config = dict(
    experts_per_token=3,
    hidden_act='swiglu',
    balance_loss=0.00222,
    norm_place='pre',
    norm_eps=1e-05,
    qk_norm=True,
    attn_scale=0.125,
    tie_word_embeddings=False,
    init_std_qkv=0.0384,
    learning_rate=0.00141,
    doc_mask=True,
    train_tokens=239300000,
)
Below are experts of layer 8 (counted from 0) of a mixture-of-experts language model. Rows are named router (the router's row for the expert), gate (a neuron's input weights, with its number), up (a neuron's input weights, with its number), down (a neuron's output weights, with its number) and show model dimensions 96-191. Each number is 128 + 32 x the weight over its row's rms, rounded and kept within 0 to 255.
After each expert's rows: "comes after" lists some tokens at least twice as common just before its tokens as in all text; "raises" lists some tokens whose logits its average output raises strongly, later layers aside. This comes from a sample of Wikipedia text that the model never trained on. Tokens count by the router's weight.

# expert 36
router [112 184  61 145 122 121 154  68  91 145 141  86 146 170 129  83 149 126 164 112 154 162 142 119 125 185 140 153 126 110 172  97 187 143 110 121 136 157 148 103 105 143  98 193  85  94 121  79  57 201 144 158 105  73 136 155 128 121 134  89  85 119  94 164  98 155 135 145 125 158  91 122 155 181 128 110 149 181 159 145 159 137 142 114 133 140 193 162 134 147 137  95 114  96  90 104]
gate0 [142 169 155 134 155 164 106 144 112 172 111 133 141 111  76  73  91  86 165  68 199 120  72  83 158 135 135 111 153 110 106 120 114 191 168 161 164 169 133 174  79 144  86 146  72 127 149 103 154 128 149 192  91 127 132 126  51  55 127 146  88 111 148 117 116 144  95 120 144  78 175 118 106 173 175 115 141  87 109 118  85 125 145 136 131 135 155  92  67 171 137 166 171 147 172 114]
up0 [ 86 133 106 142 173 155  90  93  96 103  80 112 114 129 125  99 130 147 130 109 168 137 143 135 197 124 140  94 126  99 164 101 158  86 134  94 171 152 124  84 144 149 109 152  70 104 108 117 137 125 162 148 158  92 130 117 107  97 128 129 145 127 129 148 170  99 120 135 119 127 146  99 159 100 188 138 198 151 110 153 106 115  44 127 148 170 143 143 170 138 183  90  94  97 109 133]
down0 [125  77 109  82  10 132 150 120 105 127 163 119  97 143 126  92 126 171 166 164 181 143 129 167  84 114 103 104 143 190  71 146 122 146 165 138 101  52  84 113 172 135 101 108 138 171 126 106 113 128 144  90 131 155 134 172 155 136  84 107 123 141 109 185 112 134 155 202 124 146 139 122 127  97 129 131 105 183 147 128 132 104 125 135 186 123 107 145 110 156 126  71 156 135 112  79]
gate1 [148 133 125 128 105 128  88 148 108  78  83 147 108 160  75 105 116 117  96 196 127  92 105 114 141 160  99 152 118 140 161  80 104 189 157 139 138 152 102 118 104 188 179 154 105 135 177  80 118 159 123 143 132 132 165 148  83  98 175 171 120 119  94 106 115 115 129 157 159  99 100  44 134 127 145 128 136 160 168 160 153 119 216  97 153  91 180 118  97 110 131 120 130 111  96 109]
up1 [132 130 123 101  83 108  45 126 173 157 148 128 175 105 105 132 151  64  88 143 123 154 173 136  94 108 100  55 130 136 126  96 116 168 168 200 172  78 135 113 224 125 151 124 111 131 130  91 150  84 162  75 104 143 106  82 143  75 128 101  83  88 100 127 122 136 162 135 144 101 159 115 146  87 136 134 126 129 161 148 129 140  90 132  82  55 178 150  85 108  99 166 134 118 124 190]
down1 [122 131 147 148 115 174 150  92  96 124  64 158 147 157 155  90 129 132 109 143  93 128  45  51 133 132 114 145 166 147 166 115 193  86 146 126 132 119 125  88  85 190 141 141 152 129 131 180 134 112 100 133 118 115 107  55  29 100 151 184  97 145 154  85 112 125 120 122  97 176 139 133 142 137 107  88 179 171 164 135 111 111 145 126 154 143 149 127 154  90 161 145  53  83 190 165]
comes after: " |", ";", " ", " B", " (", "|"
raises: " her", "ism", " his"

# expert 3
router [ 87 145 130  68 138 174 134 167 144 125 113 134 104  91 160 129 140 107  96 132 157 124 117 102 116  72 178 161 107 132  76 116 124 100 100 162 139 150  74 105 173 121 131 134  71 175  98 170  78 140 148 136  99 136  99 169 142 103  78  96 157  86 163 179 150 148 114 175  99  81 120  97 131 113  75 139 201  93 123 180 121 129  98 118 140  96 123 122  67 154 180  96 113  96 105  61]
gate0 [166 134 100 113 110  93  95 175  83 140 110  83 187 154 151 151  89  85 107 134  71 102 137  68 230 127 120 131 115 150 123 101 137 116 164 149 131  78 149 139 155 172 136 162 135 123 101 120 131 140 125  63 158 144  78 110 157 165 148 124 195 185 134 128 134 127 109 120 101 102  99 195 162 146 138 107 156 176 176 177  86 133 143 175 137 155 117 143 137 141  71 203 112 139 138 149]
up0 [126  92 120 101 116 183 140 132 122 100  96 111 126 115 189 149 120 197  87  88  61 147 152 119 114 150  83 146 177  85 128 164 117 123 128 100 143 112 185 122 122  83 185 111 133 115 130 123 128 126 114 151 121 105  75  72 119 123 109 107 142 115 194 113  94  98  89 153 127 143 114 150 102 188  96 123  56 125  86 103  85 108 120 140 123 117 185 103 111 148 101 157 113 107 134  41]
down0 [144 115  98 128 134  85 130 116 120  99 147 114  69  64 101 115 167 216 161 166 117 135 138 100 110 139 156 175 119 157  92 156 153 149 125 111 114 190 118 156 135 185 102 122 135 119 161 107 109 162  91  95  76 110 125 143 129 103  81 174 147  99  95 141  63 169 107  89  95 107  98 109 138 154 139 135 147 186  88 127 160 162  99  99 165  98 119  51 120 148 105 118 126  87 164 162]
gate1 [141 162 158 127 124  67  67 197 165 128 131 109 127 126 139  92 118 149 129 174 105 176 153 133 194 121 166 164  78  98 160 136 115 136 114 160  76 177 160 129 107  81  79  95 110 158 103 144 102 166 108 109  49 142 125 126  87 104 137  46 156 125 130 126 185 113 128 142 175 150 124 110 143 156 174 108 145 124 139 162  94 150  66  99  57 174 107 153 141 172  53  94 114 145 133 155]
up1 [129 100 152 116 135 190 159 120 120 117 133  72 102 143 109 122 116 176 128 113  77 124 151 147 120 152 121 169 122 125 139 141 129 155 113 119 120  80 165  94 152 148 120  93 157 122 150  70 109  98 163 105  91 159 108 169 133 144 114 187 140 105  12 165 136 112  99 101 131 104 134 202 122 123 107 149 114  87 134 204 124  80  99 182  73 104 142 136 131 161 153 126  78  66 128  52]
down1 [ 82 158  78 110 155  55 124 146 113  82 179 130  89 123 105 131 133 166 193 140 164 124  82  98 117  86 175 184 141 125 142 144 129  84 140 142  73 135 129 140 134 116 103 172 145 159 150 154 130 154 122 140 167 167 153 101  92  41 117  52 108  95 140 151 120 186 139 107 128 124  88 144 134 120 108  73 168 167 166  76 144 178 111 100 142 176  84 115 127 215 103  78 148 182 154 190]
comes after: " |", ":", ";", " 3", " 1", " /"
raises: "\"", "\".", ".\"", ".", "p", "mm"

# expert 18
router [147 143 209 124  94  92 102 163 138 132 100  96 122 156 147 131 150 110 190 105  92 174  91 146 123 137 144 125  85 111  53 151 146 145 125 125 157 116 168  91 115 152  92 123 126 173 129  81 123 114 136  93  86 196 181  64 103 124 125  80 119 101  62  98 143  84 153 154 168 110 184  94 136 151 125  80 116 136 188 114  69 164 109 168  96 139 153  97  79  82 126 147 149 166 140 133]
gate0 [144 140 106 157 135 125 118 135 155 104  69  81 169 147  83 134 138  74 149 147  93 124 115 105 141 129 150 117 103 131  87 153  94  77 132 136 175  99 125 124 182 132 144 193  58 121 181 130 141 180 114 169 122 115 152 113 144  84 160 112 142 153  76 107  67 156 109 147 188 130 146 105 125 152   3 203 108 190 199  94 129 110 128 129 213 114 110 165 151 102 133  82 122 142 126 131]
up0 [ 83 128 166 145  90 123  94 116  37 161 119 139 172  62  89 164  83 131 126 150  52 123 141 147 186 113 102 116 134 139 104 171  77 114 140 143 105 148 124 200 131  93 119 102 126 139 124 155 193 122 114  92 130  83  98  66 127 117 100 129  98 107 101  53  77 151 123 147 104 157 173 121 125 149 130 136 146 137 126  74 133  65 105  85 147 138 102 166 144 176 107 140 198  72 110 141]
down0 [139 108 135 151 213 127 183 128 158 100 169 169 107  89 126 143 119 117 138 121 167 130 146 124 132 186 109  94  77  70 143 141 163 123  84 113 102 154  73 159 103 108  76 140 151 180 169 119 139  98  91 111  70 185 165 200 113  79  71  95 143 169  80 193 115 131 135  88 153 148 126 161  61 137 153 177  96  81 112 118 157 137  87 138 109 129 123 104 114 129 125  86 148 103 146 126]
gate1 [130 173 136  98 185 137 146 192  92  42 153 100  81  95 127 151 118 117 185 150 119 129 128 117 158 175 141 163 106 136  85 134 198  80  71 118 180 139 133 106 131 164 116  97 122 122 144 132  86 113 143 122 130 139 112 101 132  91 156  96  90 181  97 137 100 165  93 127 107 143 129 138 154 151 128  80 134 122 162 149 102 137  64 101 122 143  84 107 123 136 151 135 118 110 115 140]
up1 [114 152 133  93 144 163 188 143 188 142  88 136 164 147 154 129 177 156 122 155  90 135 136 126  53 126 125 121 146 112 126 133  48 154 112 101 112  91 145 119  87 168 105  92 107 172 109 178  69 103 189 109  85 109 112 133 130 176  95 123 140 129 152 197 119  85 167  53 177  68 117 108 120 106 144 144  86 159  74 135 152 143  48 126 180 138 146 108  86 120 126 123  69 178 155  93]
down1 [149  77 101 123  98 107 105 124  84 108 142 105  84 176  93 129 121 128  83  94 157 141 119 148 145 121 101 118 162 123 161 164  70 171 168 108 137  57 128 196 140 117 148 152  94  99 151 159 153  94 120 129  95  76  57 118 210 134 142  80 120 119  86  97 163 139 131 200 129 140 142 153 168 132 153 115 103  59 155 121  93 101 126 131  92  93 123  87 179 119 159 136 144 169 140 144]
comes after: "-", " (", "ร", "W", " •", "น"
raises: ",", " and", " (", " to", "\n", " in"

# expert 26
router [167  97 146 144 178 107  98 141  90 118 119 108 141  92 170 119 159  84 165 121  88 167 102  94 142 143 167  75 147 122 165 128 138 101  98 139 127 166 156 104  88 158  84 141 156 133 125 135 136 110 165  74 178 116 117 141  71 167 148 138  72 145 142 189 165 174 142  85 179  97 174 131 152  86 110 143 127  77 125  81 181  86 133  61 151 117  88 136  93 132 132 166 157 171 202 156]
gate0 [168 169  61  78 137  70 143 167 133 109 123 164 135  99 103 101  87 106 150 116 113 107 116  81 154  96 116 224 123 120 144 100 128 194 102 112 198  77 166 175 188 101 126 175 154 133 123 139 152 115 158 155 175 112 121 134 112 121 133 129 112 169 123 148  90 105  93 129 113 138 112 136  96 116 151 184 173 151 106 106  99 110 138  97 108  68 179 153 171 136 187 133 108 123 156 157]
up0 [200 166  42 151 165 139 184 139  87 163 118 149 154 116  75  85  77 104 121 158 129 115 168 112 195 150 122  88 136 123 147 122 105 146  75 104 139 189 170 127 114 106 106 112 130 159 126 125 110 170 159 174  69 120  80 167 131 112 139 143 132 124  87 131 159 161 146 128  44 172 135 101 107 160 126 194 143 160  74  87 114 151  67 106 156  82 117 130 115  73 145 136 114 118 145 152]
down0 [ 83 173 101 102 126 177 144 184 121 165  95 130 168  85 107  60 129 114 151 105 171  95 149  96 117 129 171 248 108 123 139 136 158 178 114 164  88  87 102 204 123 136  76 126 116 134 130 122 170 129 124 155 150 158  99 135 152  84 158 128  66 149 107 133 103 141 124 105 147  90 128 137  71 101 103 147 123 125 137 128 143 146 141 138 207 142 127 153 179  98 170 121  71 144  95 101]
gate1 [ 87 107 105 111 158 165 127 164 122 107  20 140 101 106 125  76 178 185 152 149  76  96 145 161 195 142 117 114 165 132 179 174 115 143 112 177 108 177  79 150  89  82 143 164 149 117 184 169 165 160 141 116 132  89  87 111 137 144 112 153 105 143 137 146 108 134 128 145  89 164  71 129 175 132 108 137 132 115 140 127 141  96 124  86 115 199  85  98 115 106 146 128 140 180 126 135]
up1 [113 129 130 118 118 127 157 163 122 183 120 151 111 104 210 137 181 100 155 108 128 154 165  79 174  69 112 155 149 120 168 116 159 154 100 132 118 106  80  96  79  74 146  88 125 151 124  76 132  56  91 125 147  93 108 132  93 108 171 120 108 191 131 109 134 183 124 137  71 101  84 134  93 187 222 106 151 137 125 132 131 170  75 168 160 111  73 102 183 126 138 109 105 115 113 119]
down1 [127 126 104 122 148 162 175 114 117 137 151  57 182 158 127 116  90  92 131 103 157 102  43 115  92  66 127 159 173 171 160 107 146 152 149 149 168  98 156 102 118 100 119  47 171 149 107 141  77  96 129  90 137 110 133 136 116 173  83 130 108  96 162  98 166 137 110 136 128 162  72 184  95 110 125 121  66 146 152 135 151 102 107 200 102  70 156 131 112 123  66 103 147 121 152 141]
comes after: " a", " the", "-", " was", " and", " an"
raises: ",", " and", " ", " (", "\n", " |"

# expert 16
router [104 175 124 110 141 137 167 155  86 134 105 190 165  88  80 131 147 110 160 180  96 167 159  95 145 117 120  99 159 126  84 121  95 145 100 106 121 128 108 190 133 121  61 108 141  82 198 153 173 123  77 207 147 153  97 152  95 125 180 166 121 160 140 122 133  74 194  67 143 124 151 118 124  96 128 155 147 145 162 139 196 131 158  55  93  70  70 158  90 140 132 107  75 134 174 141]
gate5 [150  98 104  91 154 138 191 126 109 101 178 146 211  82  81 125 147 122 148 127 139 109 123 118  99 126 171 182 122 140 122 145  90 124 169 136  85 140 158 165 136  49 113 107 161 152 112 176 132 130 154 131 181 102 128 214 152 112 195 150  71 136 126 123 168 180 174  71 184 120  84 104 158 126  85 157 166 130 129 179 130 118 116 105 175  75 121  69  89 171  88 109 117 116  67 120]
up5 [ 79 130 114  84 153 171  74 162 108 161 111 242  77  92 125 159  86 107 159  69 127 134  94 127  85 101 180 138 192 151 139 115 180 155  90  93 101 127 113 147 148 125  72  97 156 136 117 123 125 114 129 182 136 138 120 167 126  85 120 134  74 161 108 107 112  96 147 125 127 112  97 157 128 125  80 126 139 100 107 140 169 130 102  82  88 101 116 106 114  90 155 161  75 135 111  64]
down5 [127 159 115 134 160 104  92 191 160  73  90  85 178 179 194 112 105  35 114 109 135 106  83 154 170 152 112 113 128  93  88 145 125 118 123 123 108  88 122  99 161 123 125 182  81 136 100  80 176 132 103  86 132 149 146 152  69 172  78 121 138 116 139  93 149 182  95 122 123 170 166 122 134 122 149 103  95 136 126 186 125 176 144 143  66 163 126 188 118 118 102 102 143 121 128 180]
gate6 [148  97 182 113 163  98 117 196 130 163 119  38 192 129 155 162 135  91 118 100 115 153 119 143 167 126 132 106 164 112 126 147 160 114 130 181  81 151 125 119 144 173 148 103 140 137  99 153 118 191 147  90 135 171  93 148 159 114 103 170 110 131  62 100 100 181 142  88  94 118 113 174 173 105 109 116 193 147 107 160 160 118 138 115  88  84  90  57 151 160 111  92  73 111 147 116]
up6 [135 116 104 122 128 115 133 131 169 117 114 165 200 180 157 142  97 126 106 186  97 105  98 113 164 102 110 142 149 105 164 162 121 161  84  86 132 101  58 165 144 184  98 142 167 154 178 137 182 184 164  67 102 109  92 111 143 119 100 124 124 128 119 116 120  81 110 127 178  81 114 126 135  88 117 150 149  80 142 140 146 125 154 166 190 212 173 116 144 114 130 127 117 149 135 152]
down6 [140 188 113 112 116 117 158  61 122 120 120 136  81 174 124  82 136  87  77  90 101 101 129 177  69 137 167  96 100 118  97 104  88  95 180 142 132 110 159 157 140 132 144 144 128  98 115 117  64 172 171 106 142 118 153 190 138 180  94  51 117  93 148 165 109  92 117  95 116 171  94 113 132 146 142 172 124 130  64 117  83 133 101 130 147 147 120 143  99 182 174 147 124 104 125 117]
comes after: " the", " of", " a", " his", " their", " this"
raises: ";", ".", ",", " (", " |", " and"

# expert 1
router [142 141 126 172 120 118 146  98 177 143 157 158  89 109 139 115 170 127 152 115 117  58 143 177 139  83  68 121  44 167 126 133 131  50 118  97  73 131 137 122 114 110 140 148 123 101 141 133 166 112  68 168  80 160 192 121  74 149 111 148  85 153 140 127 133 122 135 175 113 143 126 166 114  94 147 116 161  48 133 121 143 160 141 126 111 171 117 127 122 107 150 127  76 141 152 141]
gate0 [142 100 121 148 135 151 120 168 118 136  82 137 154 109 169 123  80 141 159 118 145 113 215  83 117 146 103 112 136 105 108 105  88  91 145  94 154 135 148 100 113 177  70 192 151 147 121  93 130 107 135 142  98 167 138 147 126  95 129 159 140 139 114 148 133 105 125 160 143 107  99 127 142  99 146 171 134 134 113 115 141  91 193 100  89 135 201 102  53  81 152 112 132 185 124  80]
up0 [107 116 120 111 161 157 119 129  81 112 140 115 105 169 125 167 141 164 134  56  94 159  78  87  93 116 104  69 104 167 129 141 101 139 159 137  97 112 116 161 135 118 150 133  72 190 149  80 118  77  77 136  80 134 138 142  51  97 149 154 137 124 122  88 215  80  90 118  79 140 157 188 170 122 135 131 130 149  86 166  97 165 193 144 177 117 149 168 143 121  57  95 134 156 120 148]
down0 [138 148 120  93 196 130 187  82 121 146 145  97 105 171 129  76 122 144  34  96 122  59 169 172  96 180 163 176  94 127 139  74 157 172 122 119 146 131 118 160 174 122 145  95  86 122 156 142 153 133 140 139 130 159 152 156  96 187 109 175 113 133 109 136 115 161  97 125 139 134 181 117 102 114 100 113 116 101 137  97 201 144  79 136 120 115 116  61 126 128  85 162  77 173 146 152]
gate1 [119 195 132 131 158 176  60  90 103 172 187  61 131 128 120 138 114 142 140 107 113 125 130  96 124  96 185 124 129 107  82  93 126 121  91  83 221 180 143 148  98 120 100 138 192  98 132 108 129 169 153 118 182 107 162 125 117 146 131 135 173  76 153 138 120 129  87 130 124 175 166 184 144 106 129  83 155  93  99 193 105  45 188  98 116 152 201 105 123 113 133  60 124 131 178 158]
up1 [147 145 123 124 102 176 148 133 156 161 115 125 119  99 149 136 114 141 157 183 102  92  70  83 109 142 122 152  99 124  78 113 120 167 177  92 176 102 126  87 213 117 121 116  94 139 148 148 151  87 154 132  98 124 201 112 157 122 128 125 189 156 109 112 129 179 143 135  97 123 188 161 136 170 181 161 153  96 136 142 126 115 108 102 129 148 133 111  75  97  88  82 115 129  86  54]
down1 [145  89 192 112 201 117 111 169 148 146  81 122 129 131 123 101  68 143  86 157 136 162  97 158 157 162 123 179 181 168 158 127 157 120 171  83  73 188  84 109  86 143  85 114 166 106 102 112 109 121 156 187  76 166 174 127 117 113  38 110 138 110 136 140  67  81 117 145 103 147 109  96 130 130 112 123  85 114 113  81  75 132  95 186 139 116  87 116 120 116 116 102  93 103 183 123]
comes after: "\n", " ", " Total", " Coordinates", " Candidate", " Party"
raises: " ", " All", " a"

# expert 27
router [114 182 117 139 125 129 137 108  79 129  81 110 162  71 126 164 137 101 140 140 122 180 199  77 118  93 110  96 148 111  91 149 113 106 127 136 108  67 128 132 154 135  82  80 115 121 134  98 149 134  90 132 183 162 111 189  82 141 135 117 108 144  73 159 133 107 155  53 216  95 107 146 105 101  83 155 126 136 149 178 177 131 168  49  87  93 138 162 104 189 124 135  86 104 186 151]
gate5 [139 139 150 134 117  68  84 145 121 117 142  97  74 141 122 100 141 181 148 101 162  95 171 114 147 146  79  78 121 180 142  62 102 124 195 153 141 154 152  78 160 122 158 115 230 132 103  83  95 106 123 170 124 155 165 107 117 136 155 132 107 164  88 140 140 128  65 143 140 105 107 101  70 116 149 104  59 108 151 134  80 197  98 173 100 207 151  97  89 157  74 152 143 100  92 170]
up5 [176 183 116 145  75 115 129  92 115 157 119 116 137 135 201 129 112  88  96 144 147 102  86 137  93 124 155 149 161 127 140 158 187  95  97 128 197 204 140 162 119 131  91 129  99 124 141 158 109  83 125 130 137 208 134 115 152 102  69  95 180  88 175  97 102 110  60 113 102 120 174 153 122 117 167  96  82 108  90 103 110 111 161 109  70 136 169 176  97 126 113  92 113 117 120 115]
down5 [102 161  94 140 144 117 181 175 126 113 130 102 119 140 134 103  61 127 137  83 101 119 181 112  90 149 127 156 146  47 127 187 151 113 133 152 149 139 164 119 157 135 118  95  57 114 162  66 130 105 109  95 156 130 147 135  84 129 156  87 150 169 119 120 102 135  96 101 156 133 106 102 107 109 125 167 168 108  73 147 140 147 115  85 115  92 129 144 180 129 155 121 176 139 108 110]
gate6 [ 77 163 116 128 103 179 117 134  93 160 135 156 140 152  99 134 170 122  89  90 131 170 204 151 116 175 115 133 117 143  99 113 125 102 183 122 163  69 154 151 132 108 160 136 107 132 132 122  88  84 116  80 189 123 115 165 132 116 142 116  84  77 162 119 199 131 134  90 110 110 124  86 166 134 131 154  85 125 194 169 138  89 113 156 136 160 109  78 180 140 125 158 107 121 159 137]
up6 [171 133 112  97 110 142 114 112 118  93 134  68 142  98 164 181 135 172 142 104 169 113 146 100 115 108 152 110 107 129 117 151 117  35  84 117 133 106  82 134 163 164 179 134 128 170 129  69 121 149 105  98 136 117  97 143 169  94 150 233  71 109 169 153 108 131 119 102 137 144 120 146 142 155 119  57 163 107 176 157 109 143 130 105 113 121 125  85 157 179 131 169  69  70  76 144]
down6 [136 127 125  73  96 100 105 131 168 171 134 150 167  48 158  96 141  79 116 194 122  87 183 171 116 189 103  68 129 150 157 125 133  93 139 118 138 157 180 124 124 131 148 112 130 123 126 130 108 113 170  99 144 111 141 164  55 102  90  59 169 112 136 172 101 136 102 118 138  94 122 123 149 142 147 163  83 113 154  93 152 148 173 145 153 157  84 134 112 179 147 109 134  98 126 164]
comes after: " the", " a", " The", "The", " an", " first"
raises: "\n", ",", " of", " ", ".", " in"

# expert 2
router [112 108 161  99 129 121  99 108 110  88 166 140 105 191 176 155  68  88 116 119 159 139 106 150 127  91 115  94 170 133 145 130  85 124 135 102 196  80 151 102 120 117 140  91 142 117  77  94  87 168  89 117 105 156 159 148 171 121 158 161 128 219 113 135 120 121 127 123  76 141 130 105 114  82 114 184  48 144 166 128 108 151 148 152 120 156 180 133 129 112 148 136 136 140 113 138]
gate5 [103 123 161 150 172 129 187 108 139  49 141  99  50 117 133 142 105 133 152 120  95  88 138 187 158 150  90 157 164 158 135 153 113  93  78 113 162 196 138  80  81 104 125  84 114 133 148 116  80 156  86 164 168 112 166 126 135 112 147 153 117 156 125  77 112 126 123  83 120  94 155 110 110  94  76 147 129 107 117 196 153  87 136 132 160 179 108 121 135  87 114 177 155 155 130 134]
up5 [111 138 174 150 121 122 153  87 145  78 145  81 110 132  94 114 145 109  75 171  57 196 150 117  91 160 115 155 158 131 138 127 127  99 164 120 133 182 124 141 163  91 103 111  93 155  82 141 144 148 168 115 123 152  78 130 146 133 128 143 140 187 145 118 131  98 119 126 120 113 231 129 177 154  97 131  46 141 140  78 159 124 111 154  86 118 118 138 134  98 112 132 136  82 143 130]
down5 [158 148  78 166 133 122 158 118  77 164 168 130 127 193 191  85 159 154 141 124 169 119 133 121  84  95 161  95  66 103 154 153  96  51 106  84 106 118 114 133 163 110 104 143 146 163  98  87 238 101 161 153 124 149 179 100 128  80 116 111 102 102 120 204 104 156 101 156 140 127  56 129 150 156 147 141 132  58 166 151 142 150  87 101 183 127 145 108 195 118 122  76 155 145 125 122]
gate6 [144 137 165 163  98 114 136  95  77 117 195 192  93 170 118 145  79  86  91 118  79 121 102  86  78 112 142 178 119 150  75 131 129 112 168 159 116 111 129  48  82 111 132 167 185 149  97  41  98  93 151 122 108 167 177 109 132 173 143 104 145 105 113 196  99  95 125 135 124 176 110 129  81 180 178 168 114 129  95 144 152  96 112 136 127  94  34 179 155 169 109 171 127  47 138  81]
up6 [114 174 139 162 111 133 126 168 152 135 167 104 143 123 154  47 140 119 132 106 143  72 154  73 141 148 144 157 126 128 139 135 128 128 163  78 154 100 157 106  74 141 168 149 110 122 136 141 136 137 190 152  81  99  99 156 119 115 145  66 137 122 115 130 124 128 131 126 146 141 121  67 138 143 140 130 163 173 148  90 141 137 141  82 135 150 123  69  85 127 114 118 157 184  90  99]
down6 [177  88 111 102  95 123 109 153 152 122 116  88  95 106 156  82 179 153 130 159 160 112 177 107 168  97 111 129  99 118  81 178 160 105 163  52 120 163  99 187 152 140 163 149  99 134 125 183 123 170  52  96 133 143  85 135 146 150 120 130  51 133 183 123  94 114 163 166 220 121 141 114 155 168 149 115  73 112 101 155 128 104  87 166  92 148 159  89 124 149 177 128 105 129 118 109]
comes after: "|", "-", "\n", "ed", "See", " by"
raises: " |", " ", " (", ",", "\n", " and"

# expert 15
router [111 112 151 134 126  90 142 144 142 131 141 164 158 196  27 177 115 196 186 173  62  67 100 121 109 154 126 123 164 112 161 141  49 109 141 110 146 185 125 167 100 145 141 176  93 103 137 150 101 113 138  54 144  78  95 152 141 121  77 112 112 131 125  98 115 152 167 111  62  92  88 155 213 127 125 125 147  89 170 108 180 120 160 128 113 130  95 133 153 183 152 179 119  95  95 174]
gate0 [140  98 113 171 164 104 139 168  93 147 132 138  81 128  65  76 132 116 145 113  81  91 107 191 152 183 154 140 199 181 111 184 135 170  92 114 139 157  85 173 146 109 130 181 136 150 148 122  85 193 193 142  74 150 104 132 146 135 141 160 143 126 114  95 109 132 124 105 167 123 179 150  72 116 126 113 162 183 150 126 135 169  85  63 143 164  93 107  88 117 143 130 123 161 135  98]
up0 [119 126 132  94  92 108  76  95 136 143 153  82  31  94 117 142 148 176  91 157 200 147 110 139 104 148 155 126 148 160 159 136 194 127 132 182 170 152 100 118 144 164 118 121 199 162 135 173 116 132 126 127 170 201 202 107  90 150 213 184 136 102 131 176 167 120 126 177 108  97 149 116 119 137  78  95 146 142 140  76  72 128  99 141 136 181 150 106 128 130 118 135 176 107  81 111]
down0 [ 64  94  62 134 113 123 119 157 179 114  91  83 111 163 104  39 169 123 112 113 137 116 137 178 193 156 151  78 144 141 105 101 133  93 108 137 155 133 106 143  84 195 124 166 132 142 113 109 121 179 110 114  94 180  78 136 108 113 110 105 137 133  87 134 164 133 160 150 132  97 156  67 112 122 112  92 197 117 110 158 217 129 118 100 135 138  64 191 110 135 114 131  63 155 114 128]
gate1 [138 105 183  98 116 120 111 160 174 139 126 134 116 155 136  91 107 128 179 141 136 149 116  98  94 164 122 145 113 118 139 158 129  87 102  84 118  83 200 189 160 120  54 190 130 124 142 178  84 187 126 109 135 112 124 159 166  72 104 150 148 110 114 109 149 135 156 137 120 109  69 116 122 121 139 179 119 134 160 164 153 135 140 106 179 173 130  85  60 189  78 158 112 159 112 178]
up1 [ 74 192 107 124 127 136 108 157 127 125 123 109 104  91 119 113 139 118 129 145 152 158 185  79 120 114 166 145 204 126  93  78  52 103 121 135 155 145 120 132 114 124 121 147 134  98 159 109 147  94  81 135 155  88  91 133  60 102 126 152 107 124 150  84 129 179 132 189 146  90 100 123 159 168  69 110 107 143 124 129 185 103 164  52 169  74 116  53 129 142 107 172 182 111 153 123]
down1 [180 128 151 159 117 157 194 107 136 121 128 140 148 180 169 107 118 138 127 135 108 117 122 118 105 145 123 131 129 118 138 158  84 136 101  76 153 152 138 146 107 201  80 114 130 179 123 141 231 173 157 138 163 135 150 111 204 122 151  80 111 113  69 128 105  72 105 134 155 146 137 134 165 143 125 160 129 143  82 121 159 173 128 157  58 158  85 215 115 154  84 121 170 152 112  76]
comes after: " (", " \"", "-", " ", ":", " by"
raises: ".", "ov", "in", "ub", " |"